Weights of a small mixture-of-experts language model, trained from scratch on English Wikipedia: 4 picks a token.
Below are experts of layer 9 (counted from 0) of a mixture-of-experts language model. Rows are named router (the router's row for the expert), up (a neuron's input weights, with its number), down (a neuron's output weights, with its number) and show model dimensions 80-159. Each number is 128 + 24 x the weight over its row's rms, rounded and kept within 0 to 255. Numbers have three digits each.
Before each expert's rows: "raises" lists some tokens whose logits its average output raises strongly, later layers aside; "comes after" lists some tokens at least twice as common just before its tokens as in all text. This comes from a sample of Wikipedia text that the model never trained on. Tokens count by the router's weight.

# expert 35
raises: ". ", "he ", ".", "., ", ", "
comes after: "| ", "(", ".", ": ", "; ", "/"
router:096090113117161164134117115143152147084148111090160134131096163171172148157109103113135148116115179122158120144142127150094116141141124125140103150142166133144077115130153123120132158158113175120104162120108126147111123115074113141157152167
up0:152135164111162132123139123132102119116123171131135089114141179130151113137156155137145121101109081087102123114123103096170129125148164093110116095122163117167126124152121135160159142107160080102105089105127111141145114127120134120109095145
down0:145073111140125108116123125121152165171122110122107137118130135152168117118129132124139127162134125136127096146109155139084106109130109136150113142133092134130143180195162132130126133121072147109162141128154091132089131105122149164109131142
up1:134163107116168120110142074133153099087138090114147129145112109114168119141141170102149151128085144092134106144105102154120114138132112087127125143123091138137118131129142153169155128137124114134147123144106125145084100094126098135103148120
down1:106160109170091133121094093104113129115145134140165152135157197200121114155107133102102121106118121127105127124181120139122120132165139125135116113142150143118128147157110125124130144100131077146081147100060141136113126132120135080115150120
up2:114138136108177140135120146163096138131166175109167117154112112103140107166180111112130098124083130117111085143093143151096125128092134116167146173095108189104143138118121130084146127116110107181129162130133102145168160117122130143121158151
down2:125119160121106130120123101107118136147128127145110109148106118146102174129154100130115124118091113125098167133116098143123109176119093113114120137120125128072112128147142135096107152134102109112141068135149107149107196131158111115120124129
up3:124104108128175112156099103095132155114139134140080146106083137171156089140164118099083138128115151120130120143164130103121108192196101071127128151145153139126092127152161119128133144118146165155164124129147106154120150104138100154137119157
down3:091166211134148121111081122130071157138132159160194172083096102135152100124152117112117120130119130133100118117128130168147128175160087067168116112162141149132114096171136131182099081092132190141142138119143153160147170119131172148129155163
up4:121124135136140121123159138145082145107117103122138129132123141167160112093098124113159144136128107141180123129147145163131065170125121132158130099130106176115095129096141166133136162097130139155186105121120132098138090089109101113120135103
down4:117076136081156163139163110120141131130149118128140142107145111097136107110147154127144154107128126105144122067136146106134132104137151108133152100123114104161130121122141108155146126094150136147180125069138143127100169116102128131118108089
up5:124161141110145123159163139119105109076094124136130129133124086137144137128118132101072127117119140124116110137136115134104146122081120104131135115115112194129088105123097097148098146115126124163117172119079159118157127112101112130143114122
down5:111138115132161114174142148144184100148137150126099136098148145125145143107078095061165145074113144073108084127126085131144102112151101127118172134128111130078099091113151154139123154148144108125134136148152167119118172144147141129126150131
up6:149090112124141151139121117152131127125086185144109129105143149135183101161138109086149152128129096144111132140134151100110146159123120123136105125121133110099082140163165141126113133159131171115181135134050132112088160061122128147160102136
down6:118094130099161151114154116131127123140130084177085128164134114121106096143141112151139133108148145104108152140077146155090085129125137143121136102137132161121134121130145125098136121139124131151107106128120062148159154132121128140120152104
up7:157126134160137132150135106119163100117143109121153141131129116154152160139110127105183137144130167120099133129151126147090141128148123122116077139124134126147131135160149086117120169102128133151126152141123129147098136144145139124118192156
down7:124152165151096110081136110118122103090122181115105153134155109113104121108113125162146078125124127130170110137148146094139114154054087137137137127085122109134120148133134126127123129159151207125124138130161111113130082117131111117124098086
up8:109154140133132154110111093132132129108136103158107141126154179133143146092113103106116153155103136097122129125145166065136155117102114107151104130123177097128118171120158127087125098149162152101140159129093127144120131134142077149154119133
down8:131108113132138143099149111148121088170134118161138163122149099120119141128108152141152179157110080169157155140119131160133108067142157125161111131123116163138125128158075134158146127116097152108134137045123087116131111095147109174150133169
up9:129120099106128133148163152153153144112089099129136120128105110122144094137168114121189142120129189135074150194148128117135080142170127077132112116121120099178159144121117092084152166096128134164124126148081157106096109126104122150127132133
down9:180120128132134133123137143187130153148129129178114119132126146142118175206079129138105112132123171130155146170125146107150131121147072123118123110127180170070098222132144147151126133094147093098097133147123150118178135105142109108158124094
up10:099154083105144137100144114083148174144172102163134091150155142128127109141100120142088119154168133107148132099110106141153147116115150123179077113117148142154126146202130148078163117161118120164116139125106130128143152165147116143117146102
down10:129084123139101111124138104109097145103112143110108143125149116105089172142107109083119131105142110117109130110105080148122137115063102139141130145143148107168110152112126183110132100133120112151156087109166137131169141101114124137135107112
up11:111069108179141109138106114103114116138124155093145124143141107090179160119113120094126147134125139119128147086167104136160151146107128158129102136158169122167164133172136146122124156131130174101098185128111127130138155103100103124127148114
down11:169138112110146083154122124149134150117141169154090143130144146147141162140106094123114105134106164101160104136128175138133140141119179171090118135099106106178100109106125096133124124119128093149144177123120119137144087155132173145121129137
up12:140129118100158135178086120112137145149148123142109121147120074124138156115074151192140118134135156111147130141143167116076144124132127118129143120139137135166121144125115119145106129179103126115105148125118139146103109152081125164135130186
down12:097163152117132127131132120112112133124156207096138133144130101147156157161093092159123146126107124157158089146119126132143124091161126147109119134126115120100119102119105210122115125091090126119114102142109119108150127110093171097145136080
up13:128127122124124129122120090140096165138100122153175144126130114088106118105157131120142146094072188087143090117117123137119162151096116136134097151117138130114114166134138132149145149135116102097105110156115103140146096095147104155138110147
down13:167115087143132139143123150171114125151133158123115115103127116145085111107086120120129129130134103125151160103113129125119135118120103136150185130140127114137182172098122110143127126162120129102183100098111162156125133070097141117154097129
up14:092111097150101121179160109145144187130141127105108095127120173132130120110138090100097117156120127112109132176142119148146124103129133103173133134133113152131080130135118127130113141100158123132111152106155147156147139117097124126122154138
down14:128136142083137114135100154100153147125142106101119120093126139136149105123142144104137127171162110117121125177105100097107151124168115163152101149102112160163141088134120147118142119116136161136113130154108093109137106150119138086118129119
up15:064122088117100135131174117141157111109165102140109133137112161126106112155112125113132123117121150130122126136159114141159114106155134090122089088137119115140155138099135100074157156134161153112097142140113127159158137123103109157136127146
down15:063122129101143176139154136100171132113118107171145145133142127097133113122100142167099083112112142150138108122146130101120095124112140178150114135125106154166137126109094162140116124101172123152119151108097155145168128147123142095139119135
up16:125131141097144139144110142138132108129097155132112145136156164137152155124106117103130137143097132116136110131114147126108105135073122115124153120130112183138148113164110123104094103128115152076123122131112103125150112114116142130158138133
down16:141146159098119109111136097127147147141141134136135102115118121131156130149114112132095116114079083145124137141081113121147089103127153082120120137074152138154147124123143121113157111161120118097141163144154116136151145130080135124134161106
up17:150130161104109160114138096147118098134124094107140145131130131120167140156123151152139116151081081084115103101139164123125186090135143137107154101140167145131114106159150158125110107119118110099104172121135132128138113168078175069151112158
down17:144146117115093161110133130148096155137121102139126145125167117150131118116140093171132143128111091158140108108151175091096148114137086134149150167125112122150119123147131116091124159120150065136144117117143141111114141120110099118163116107
up18:104153080153130147132121112108161126099142103104132148146134095142092137135135159134135120103133128115111113121094127164147149136149125174120129135141094203135138144129113104090098142129144166113123176124135121134111132105144122116147129118
down18:079163147161141104163093140152161115160113148118116150164119089125113118112190127126144138149102138091165138143099163119169145159158108134144137125099140142161125133133155114159122103119103173141105108161191139162142123158118132126130124150
up19:080149136128133133118155137146168159120122099146160096130136119128144092138098131143141117112044099118137105120111135124101174073121127093127137154145106117100121183159110150152133148140134106135107131135148111138110098091096092137123137107
down19:136119110119089128151127103126115136143123095119126157117130139144113155111115103131120128127124148158119161109157099137105109173110117146114150116157133160156141124099110139119111175108165124139136095136156151118144141145130128126137142134
up20:141156104122158120176165114135099121143103133118120124110090118184208099148108118133122102127056098184119113137134113128143127099114112128130168164133090131163147174121116147138117135136125150124142127116106154112117112136068121125152122130
down20:151097175137119069139129130117160162133118125108075118107170110151149156154121139095132130126145135119148118173101151100144107098163145138111078089101134135122082117119122116081151120131073093097134174129136142100116148127099168155124112131
up21:123100170111088135129133132129153122113065103109111132146124166123127130125151132149136131121081146144135106108095195105136128170101108128162171143115123132115121129137148081115169130155129107148119125108127090138147119158160150166130130194
down21:156146140129152103093103165125110099154115096168135091103140127116114125117123117202122111075119111175136153121169140131145144145144120142148170134188132114137125078121100162143138169112140123175113119199105149135067134139139067089123139106
up22:117105145093100150117127148120143114121140104070134116152155147083102132145127102131123093178081117094083137116138117129126148084133168097089142128131096098160150155159125151149108104086140165161094108108124123103150120138087140093112109122
down22:198116104135096091122098137128118116150124125140126111110162122089112143103126130130131143116101075140099137129124175120105179092117149100130156097134125141125117125109212122104118170106142106139116117171096160127134115176161106156137130056
up23:134127164177128144127132136099134120135162158124122164129128104137120134159118128119126153100078142135094132120121119155070131127167147101130160116134149119114115129173098157186117115141136130152139161125133105144145071138133169103119213115
down23:111116090148126094109123147143125117144129076111114135107139133126144121129133128146144090140125112112153128101127117073137129097118119140117051122186113129088143121145160125114122171134166093145197088119120149112146145138122090135169121142
up24:126125108144121142108137144116141098102112093077131132136118176134130112120125129103169125109132167137136143081090150138154103108159118130125162106129116158109131093085115140114119150137134150179157125128114146112113201129140130159133142142
down24:108149087125103190136100122121126113118140111089139176173114128114123139137103191141102148115113155128157115105131138090152114128187123122112112142129115122136160130073088143121131115123112101197109121122137139166173143112144173137144102171
up25:110115110132180121127108170136131121149126121136168156122134132129167097119133135147144139105126129135125123125155089089071146133163109116111113191142173130108061124102146116113153123129132155128129128145100152157177131070092135145157105166
down25:093105135117110103132126134079108127108167134104122141087152089155144173108145110122131091109110069131118116111118108143118117146125093106117109137122147126093083165133159109118114088157161138107130166161136137103087155129134128130155129172
up26:128117105092092131147169108127168148114128100111103117133100129185132105130143111126119148132132121167148141158135120136084092189159119106119122139127158140149129120109112123116144128127121127118178121123124137150102125120116089106164126146
down26:114136134145100131144168093163138129137158159109134149118123108095129143145086139125137107068129088127134121111125170147135137061126148112137111153116149131125110115102129140141128135161118115125102131138141146105118130118101130128156141122

# expert 7
raises: " ", "16", "2", "6", "1", "5"
comes after: "0 ", " ", "0", "1", "2", "1 "
router:119120111134140145134135139131165157127129136119123063175144118158141124113092105124111143156102127166148104122107177103135138133096093120159082137161125117106120154155169098148162158149145134139134140106130109129103127117111074186138141150
up0:135105148168114147139143133118128172129155165148098117110119105119143109107062106119112090148104149118135144119149181110134141094136128135144100124140134112104146125150118117128113139177152127141167163101087114177153141096142136157154092129
down0:081127146146121160105145102120143104127161117165109121090174112110084114127138114095114086079148151127161135134132133128164147150153121106114123138130148130190148095134137123117106107134127152134115124111148127116139133121108134161122158102
up1:113124152147098125136176102147129097140098158142138118163127093133126098103121145124151131138119098132149103152074100164137122142087156138129155125108159152105136158158139132136144149113134166134148136145110095143159125122143124128119126134
down1:138138116104115087104112101140114142103143122112120114104113095158142133113102093165138155139117147138111117105173183128079145134150113119134135135090130169112131116130124111154140129106099128138122120163168119097133077129154145136111128152
up2:114131127096133119142172136137130142137146153148132092168133144089126155146129131136137140119137094128149118128144128158155111134125158132182108125121136150136129131160101095119159127177162162108112104087133123131140139156118069133132136123
down2:127141095125110106122146148155112093149095137113123079165118106127106163080109131127096133104130094109105144126099101138134130154106153131146133131133122108142111147100141101132149133138150147147153131142175086149121094103128097145129097104
up3:134186120088090125139127137122105122137142094134163162102153105159128091131162155102112111154137119122100150112115116143131108147134145109124110130152118158147111090130161162132189128111153124143195105119123137092102155174125159132122139104
down3:138092136137099153115123121161132146065120085126134087096147132168105123091124099131132124141117127185139103155169084132120109121143105170128159108111113107161070121146134138100145080126161092148122127120125128137181130129111176152162117097
up4:160142125172134131166118131124138083116158118120192093147138185141116131135144120149115133190138192106114068118092109132119087104116132123166093137090130148136122122119143163151111163111137150133095119100133120125131111088110115161112141122
down4:145118123131136096150129119121118117092115154107094136092117154151156152125120105119179138117096125131132141112119147106188152070095130114102122130192098141128135128136146117099178097139145161139148192149152144109124117145176131114133157124
up5:111154117167101124165093133180165112118099114130134111112123171176138149152124163130218110123108109143092123119144162095159123135150118155158146138129110143149122122128112079138153138125112131104154159127128108150142143151143098173126176146
down5:102143137115162120156089145106142119096167122150128135114134137120143144112101130152152147123124132141100113108127140132089120115132148146110142108147172135165122128149150136111120152092109058146151147137146129122149115150099124130135144105
up6:094108116124134119129156111113129173137110109127111099119113119114129165102121133102127123121127153096140144132135123129098096151182090121139095104107112105128125086116134102158173122129162128129147131108140129127143136098162121129148091174
down6:089095114087096096129113127132143129141087067128154106162134170151125131118160122157128169133133123112139082117124133065148126101111142137125136110138129100155131157123157122077088153158167153105087133156132114120123176150115112118101108139
up7:128142062189125125167086144168152146158118145139099113154152137118141095141128144115109116208101102168122117109134117124132154112127170120162108142132156109137118150112095088128158173160131133115113113116143109176104093148144092142136099110
down7:143147148110115073088121164094109080100171140127152103152100178156133156097079129140088122100108133111144099120150120097105118157116157102108120098157125128116161142125122113187113158101130155135171147126138121107107097106137116116133075105
up8:128145180116182113107105097126132154116105085135082101094096120119159109106094125180098120127118115115112134122098132102122157130154134156160121177090096151162114133167183136142181108121145138149151122123130090127144153123126168089130123129
down8:155118158136156077117105138112125153136118119105147131162142163159101083139138169109118112135125137173148146108117138152141125120137107121121171099162132147162144133140112075111124121105116097139118184113148098127161121118113114153119138166
up9:098150118131126121123158144136159128131117168139137141106120144160113105110135123133147138093065125157133141148133139100092132146093141107137124131146133111120137187138166099118171151149164109166147177149156090131133121121105109183126122131
down9:133150125115136008153115170121139125173122156106082127147157111107135113149122071151089119131144102131105134139110155130123115119148141112183131126125112157116187123172116147117126126112119143108097144163170123141162126135139152125140103101
up10:122088124135112113142137107149184147107105147127133123134091106156095053128118123139080090086085124175112151078146126115121167156118147164156096133169149117115133140139112097139123126150123115084113180126139095150130113144132069155135105130
down10:135142162124085045139134162104142110151114111160153122110134104118090149127104132129081127139100117109108129175137129127110128129115149082120133141116087108104148153119130168069137093117146084155113124122150153148141115111126135131120140156
up11:105122095156131129121138105130166109125150106103134110106142106165098140075165112154167126110134092144126140121099124127148128135151156136121124131113161135138120164135188100114118123121126130101182143119145142118124093129124086118153121147
down11:162098118134157080125102096138108110111134149158143130142101132103105145156092114135097109121159110137137150143119173182130113110129138114159162120120106139151139076156080175127100142117127148114123131158159151138099131121117107109144115142
up12:117120113160161122150171095124128149093109070157173091104136151139127092150067121073147183143156167122154116129107120125118107123162105122134148162184105134141114173117141120142148117150142108131138114111170112107161100113114135134163118127
down12:135110134164129176147124121127137141097164064131148118112158170078124110137179115121123140113182147129105107088116115129120135147139123134134142148122108162117117099102162091141126121151115165093153123104115101103132146127107137155138155133
up13:090172102113154111140158112149100129132129134130093077135108159152117139131150108145190110099107171124120100125144113121140149123159103157091129113134109160102101112136131110129156121115195113145126123136126095165158186135138087148107131146
down13:105144133128090114120163111145080149163156152097154137147090161169107127127114139104138094083124188114113113149130124105123159148105107151131132110157099153140125122091112128156141126114139080156111116103079070119105128159119122153100147107
up14:123120082079150129109128142155070184138116115089137139170136134130133112131141121128100162162166157107123152133122123146088089155094135122148164143132161163133128093118155120126183136137096133158154088141126103106153130135115147148099160097
down14:135186165092138121100137061097108138147132139130143075095132087150163123079126151098104171135137136100107145121134109125136096113137113154166139105150145153122167157101139146137117111142109153133120109126144116117156125116138138162121122126
up15:121087129149127157111115139156088155160117149129120108136103136145135125120136133145117103105096125106167135113141168145139140115085120152122148105107138139095119130119107131132154138083158142146166130117121118131105163154149109124086096119
down15:116106101122131197162120132089105152119144137087133101170109149114137117151197136145099118119148113111096113141115100116141128142102140134129135089159154159129097127126112149132134139114150150105190114131154155118125108149109158137119125127
up16:135098136136151122133095108131162121117098103126127099101114155153152130166112136136111089135148109166090093153099130134135131144152107150156134159156131130116105094092131090153155143144098131150136092113140052119122141156107115115155115135
down16:118130141145099162138126108120121099134106084128068120197102135161108139153151144123167089108134158112139123101113130116158074107097151136134113114132137121140115151158118157120152133156061094157101128087121133074104127118115137098093131117
up17:153079144162101136151118130123103148141155134117142130108095133120102141140163131157116108123125097173159139111121123141131088102115145149096108120123134149132091143142230163134148137140117153113138135127118083073116167109125146125098153167
down17:093143117116128118105110078118088122144110083117199147145118136143168127126094149135158117128134126102120154130134119151156125113105157160098103127153097141112162092213142145123178097109158116119126146103132120134153170105092150165112150088
up18:116136126114153126136100129144102107146125142129117162117111184158217120142075137129120148079118135110106133148149099117071127117123064149149069151134139089126120119142114147121123117134117122133115102128056131123137147148122159137128136140
down18:117124153106146186136151105112101111144121135146159117133109129124111132087173132165147143162143076108112136136122170143134119083130090155123091101131139088100131157146155060123107123123105126125141099109092149126138102139157138117116096150
up19:140100188130107127156103131129103135133132124143126106132099093136132109163145092134155113177104105155161136179099086139129151132172167134133102131115164128156121137132142100135129113147108124099139108134133141141117114194129191142109093128
down19:127115166104134125129126100177125148114150141115135176099167135133129081100135149159143163132115142169125150125144139144134122128110127096069112084119140111109114158103167152110146121111129113110166126111104155120144152165162107101137135175
up20:127137122132114127116148091106147121139146137138118085163174156122149181121174110100142109146128160152140108101123120156136109124149125133136147115140117045119120155099147113131135192191115102169115129106121145157124100123141134111150161120
down20:156136117122162046117150140175143137164143133165129142137156089095141114122124139149094153156123114136109180104096131120103120099124119174133149121131106168159153152095091122112102139051104124085151115138136140129139153112185145109167106131
up21:190145099133146127138146131142112139121133120122134089110167134154122127104128121151125179094143142146137120160136162137130086174144143133114110175134137108180117114156099113143188148142120156142150105100076149135168126173148124194134147184
down21:140145122121123163117135168138133117090111117132109115160191142175089153137137107194097114206130134152143073110135119091112096134161178158113149106125148133111114123130149108097092121153112136138137106131142113126072124124127103148109083124
up22:175135147095179129155117134147112111117092135123137132139102118158194148145105125118126169100137104118168099175152112096110143106160113143134140125217097162116129108117131164110161120099089157135152180107125140161114120127144167135168120107
down22:150099147102124100143116122109140106127146094112118156104117154141163129119117157107158167097117129149121115160149144118135118106093116110113125144121077145101135127114118112118145132122141104116153099144149118154133178174141156135126131105
up23:140115119134104132153111150118120072146115160123143069147107114162141118113091134156118122142085107128087125131144126091100131117115128112139079150131161107128119129135117108109099110082133106133141140111131076114126142139128089177136120127
down23:143138098118147050123129106146104115092175086153104112146157153142157131136163119159108123097069108185142146153133145137106104121148153107078167122120160089103109159154124144137156142136133163151131147113124126139117118132113108109132159100
up24:142162123138134120136128117122110121145140111119143114214113121134173130138151143094105140141116115148127099067128148119113113108095113131096090155148143083125135110167120116129115126135106128097111177093118056122116142159144074109140147162
down24:085105153134101109107111149128119128144101179075121124108096111122053128127139124144132089122154094143158163151132173143153125151157117130128111139143144095178127131112099124139180150165111102072168109120127185099166133145144104160167167153
up25:124089078117147146107154137135160112099138158112121159130133102135206149128126114132132133076071126116122035137101107111149131132092079095105129110102120096129125138115154153124140190110122121114153128129113162145100178110121154111134136165
down25:127130150109121136146146165163137118145129162109140128150113114135151122108096128124147109099121186117093137156106109083143109151123089141149144117063156110135148164118148171087102140104070110176153102142136174126078159158159205114132107165
up26:134151140089127148127178134142156089128133158110120150125136122155126184155103164128129117187105138180128126160085166134153108134158137151134113110135114136108130159172169123111139101159092139132130126119121104141132161159110127109153142139
down26:104110127148140076165143129161055133107158103145157131123146105143135123111152163112099114154093087101139124118092117114149167102143114114121137128150165140103103131110122181106146152121141110137170104135135119113112128115125116143160155140

# expert 37
raises: "5 ", "6", "5", "1", "6 ", "2 "
comes after: "| ", "(", "in ", ",", "–", ", "
router:137133092154124170128136123131189121100153136092149120136149131150150114132157102118112140153117129131117091181094150140140112185104125123162103133166151150164129116146153139072175157176137141123147170115141080155088126135120132148169154137
up0:140105130108152137098147104120143140105151110154145105139150142101148129143163116092171127166093113120128150135122140149109127127134130124128132132119085105148115134117137147129095135124155112143102106151120121123158127159126133116142148123
down0:171127148123156090124116122125122181087104141091119112143135092113184144124151154118121139105142145115135181115166161110113151126159132164164122127100104125141146067168129147191132109107128160106131121124105113105130140158108108135104130141
up1:149138140077149152102197130108119165119147101164144119143152164146149164143149112092130119137147122070093102150157130116102105125113103106131086100177175128145163118145143129119117122155099090150132075105087131106130154092110142144116147074
down1:092131134096153168169110121067137178148152107104121121133161120149140135109146104162126158146128140081126157122121093092111104120153114090146150103123160107082142104144116128101098086134092126139086107143139155139158127154156140127108123143
up2:119094131153178141133081093120141097136124131089149096140144135150159146126138116112122134112149155102109085131073140125120114101158129139093085108147112159166129118078155125117127150134139156159155116108105095146171145177145107157121140169
down2:098127155134101119134101134150174112093117101133117115172076146135123143176175074144113136069112126125152095134147117145133111143145109126109111152094127121122133136146128111123077185090168120138135111137155153142123172139102126119143070131
up3:123082135173138134105127145135143130137176182146118144117125154128109124098103143155109088132123139121114111138141102129103108141130125112108091102173160146105116127149117111108108140121075135143123083129127111147103195086133132127137182149
down3:151132077125153129131126103109116122148100114150116129127116150078192145124119121149135157117124100084134149120100159110118114117114117141129141094125109128105143127123116121118140067105126152154127113159151092137146099127123173147114122139
up4:121104151169073151125142140107167092115139141139126135137106133138127136116109108124125163130093122093096126120138196101148163157166160099141114126134158126151132168155122183118152197111147129135149170109123112141136082079103128102123132151
down4:072129137132098137137119131116148147099127160108136154087162137146118151095148129111074097124150106124144118093119160104149131147168121130147090107155125110156119119137104102139106146084145113084124135119102129117153133153117088138156115160
up5:117113105150128121099130105116135126131139109070104155141070102157138141126136119126112142128121178161097131174137124126134158148117142124163143165132102155111094127110133129140111156111178144147146145132128124135157139079112132122161166128
down5:118151122154119075140107116159130132161155122125100138113135122120122142154113148134129079116106127095114171161126143147148072122108143105122105179094175140083124131134103101101149128136144143146126132163127069133101130108137159156103102098
up6:114069117135128132152151132125104149096131154113152160101144123113067124123117125131155141161131132132088128136134125140118105148103063116155157139126193120094119142091148113145146146109124120162123133116087124143111110081087107125121098125
down6:147150156134132122086103154129119166140139175064137171104158157165114129135121100176126165097117083132104131144142134107107142092096119164113131121144151178146150106172117143080145120119113111127141156122130116121126149181091148114112114127
up7:113134124119145111191133142127138124125115096131159137129171127111110152110112142154147119140115146144164128108123134123132141121144150142156110115140138137123115135182131112153121143108183153166134130138143138159105163069102141107106109152
down7:129153106090147132118185144102146097143126134124079136147113109154069128123160134127126162157106119128176119139144121116145120131111110094104124155144151142161139123140142119122150143140105089144123164126149120117123126130140130095156161162
up8:147122156147138126151105105114170109113108140097131105139162157127121137102131127132140141077097101113105103129134118106136141165135151090155086115130124111148133099164110145109080142149161091125120148125132173127152090128091157093128083095
down8:161109083183085115114157158105119124162140136084135107136172128144089100118120097146125155129120097113121084136094156109123132117113156110133113145078118146132106160123148167124106150144110091135126121109100129119130161138134112174120151151
up9:122134101143119149132139111126132169163155142123122137144087096124163107135120134132135121105099144127119117131092126136129107104133144166115161140110101140129138128128161139087132140192135097100150082145135123093180124123132154157129093154
down9:115071109128101134195143111144130141150153096144148128102116135116115129161162127119121118071127158108157105133114149119107102117154122109121120106142152147160115132120125113148131114147126114087148121157151131086138094119131164120145127141
up10:135143132089099135117102103146126107114146143094156126122132165149088141149130121112129109106104118139118110087180147118103119158133113106098151112116135092175128125138118130141116170101132094134114120105107092129153147109080126143117117108
down10:119145127129132110146123102149127094113095139106122131133134124119125111143143180119128151140159172090132080120121138102115142102119132150096129116144110104148113083171148137102154152153140062152136139123086150072128148100113114146109131111
up11:141159127114146131127102154125072122112141140140145115118132194126109124166113113065167086124113087129088136105093156125130106177141099122126080133140180163144114127153159145118104118160132104175172095094131153107067124086126153118090167131
down11:124094143076122151179123102130107143139130139101109139179112152093167145106138122120121142112155143110181107138075081134123168114101136128130082127144146120099132115097132105093136142114106109141124115155144107110134130135164110112137117189
up12:117128133146115150120101126141166142126149144123101166104123159136102112084110146107123124101128136105108146126095170126116143112140134132165144177108153164076097157064141108122146104163142151125119078103134155145117099149140145133148108180
down12:107140127117143165142135163127090133093092075106149138106139119141163133134115164147154133127120117103109121146129143102129158136133101158156141075144152134173124130153156104138139147141134146117147125110105128126161093156138148125099128123
up13:118126083163143126131133146125150109147117153143107134136119090112124199120128138119104138124123107093145114142132143138151142115131118159154163127163094162151104138110131140122162131155158169128123113117123102140170134105109134141109149099
down13:162142157113135093104137103105142141107131122107130143138168163122072123163068112131092106159128108149119137132127119095097140126135135125083127114101128154108135138156101142115115127078116107152111126110158159131146161130148143153131109091
up14:122137155083137156091166158146118100132162116119117146125111108116111147123098126098094131113080114134156106112200167115103152092144129132110120148130151116127109148153133110103128158210136121147140090120118092122175132181135105087134146127
down14:113130140125129158126142159120105102150141142128124132105142121099102149135096076150129150117097115113130144123130120164138091107123172129152118126167087152115123145121109138129094136128140168148148103146122124172092129121123158137115147134
up15:121141125103132107116138109141148165133114150137128135137129146147090099119131124133093141123118070161168146141126132143118119118141137120147145110135106106119149139089124089110147119142121124157118156119135098174111116114139149117089129105
down15:147090120155119111127120138132157119125161136144127138136170165133186174163124125153117140135143152113117132148123103129133166132145165146134101117176103133150201110143153126108147136130146091153128161136148113106097147119101145173150149125
up16:130146136160121149114127105112102141102134136110119170157165092122141124147145162152117084136102121118114099127125101113122095107145079159106122110131125145184159110105116144077184125118137112155087099106139097154090087134096140130124152119
down16:132158169094108200123132135119136103115090092136144138120129145110135114136121099111113140122128088143143101137104130127178093108160091132089120132122135140113114128157108153147099136079130111139131110087149099145102115110113117142121133075
up17:106137096144100137128122078145099148115172152150119128142105141159169120136149137099127138162147114092110085109130136133130134152088129120151146137153130150165108114148096104079093120127075153102119164142126096085094119161113141169086132149
down17:108102137114103123097153137135192116123109113108120125138104118162133126119102128134129138132115103173146110143084130064121153109116136132125132132141118127173122143094115130119156158122129073103114140113086109146190131135151123119138132155
up18:119142071158124128134163151135109087110198150136125132142145145137112138078159134123145100090115100100096120143124085115093165163127110110109144119138148129151094136132098107118130155148105137160106145114133130134119097102113123127141131149
down18:156063114107109131139122143120157110145113086149112084140184136109157108130082107125092137143147117155143108084125137133126127050153134127128129107152084143090150149139137127097074148174140119136114114135115131149109163121095132102083095112
up19:120100087119162128155120178150152114144158162132129128108123102161139119088124132099134126190114145131116101152105132124140112118141118141171124102183167140153137099088182170118112115134111149125163148122109157092114105157119141129110127120
down19:161095137125130154124160144138109153134130159161126099128142155120110079158176130132163158107120120114141130131184140111149119157109170129117137124126180141157108154116118083129113129126092137112114113073075102137154117123121141142134152120
up20:102127163145088140138118118115114124107104106125108152121131117151157155177148159081108129136132122124123111158136137145136121124106165137090130133129132149160130174091128151167140098137154119133111183110151140094161170147096158151151113106
down20:158091094120145151157135116143141145118148144133127151095113117121149132139155147130217122131100139131129169133161121109140122104143113132133121130150101147135104132152128100128164136089108165127135147104149136105115140134140114129114131169
up21:146129097161087140140098112175136106103134123130161095111145160110121128118142138144123115132124099151139130121125127103130109152097129089145124105138142153124135115151126141091129139147188131149144146112142129125140141148142118164159144109
down21:090139132129155156130172123113118150112121114081144144137089128139135131092144141099186114156129150068137065121109104139114113212127094129165095136147149135160119114104133132140113141128117113113116138130142132137103122104147088106129102164
up22:118103067132091138109115115140136162144098111113101086126149135143119125128147115154135115143108116082143122150161120125099122113098163151154121134108189138123134141145126139158078127089101114147085127127132127125131148144150134112138153151
down22:113125159097114106133123115138105133121167095126167109154126094144127088147146151106150135116122113135140083106177091151103117141126123133138125106139096122150150130109131178087162115131170145107146136092157088134106158103166107137126150117
up23:121080126136170122171144125111169141138129152094140159128082106128099118147118144124146093089155175074092140133096107130078135113129138098158125109128147123126108124166136164101114126116086131136162119128126137104099127018128140114132149156
down23:137144087118143076139143108130117157137100107049150124145119108098115166116141123128111136100077154168144141136127186157133118171143126121140155126122136134128162156138121105161156152110149122112112131115109121179152116147136137143112135157
up24:139112120134122140128120104134140082133149155144098088130132137131107124149149097155090099170117156093123137111107104119101112116155138116102113130073109142172101133079125132129117109132120095136139097107127155133114154161098138172121179133
down24:162091144140108112078154122126072146116135151162137113128168077145124155163142120126103151113152110148148121137145101136121168151121127164121143174142130087144154141118130099135176149137106127155136099123137144129147112113148125120144114134
up25:124126100068152157134145076166151086109104118123158162147151123128160140156145125113125118105140163123095081144103134160172128175170097159138110147109136073141121140103168098111126120143123148136076139085150110136145101166189116159122118145
down25:120127071114126136125128136132086123159106107148130157154130143097141157111163085102167155131174127148117161103150109088119104108157125107110151156110095055142109132121119178128144172095096139159130123122075165113136124158143107116124122118
up26:135169102121107140146125119088126096139119096105128130102134108144133125131131145122093144094110137083093146139108111133170098154109151124136093126132185119143115134081156137155143113098108129127095133110136084117108140127100124083119129124
down26:139147148095130173151138100154159144108137146142143100092154104191086141094062130142109137114135133158115100140138107125136146128166118145129148160126140135106101153147099158113082132158084109106135129123096158157159153111133146096134154117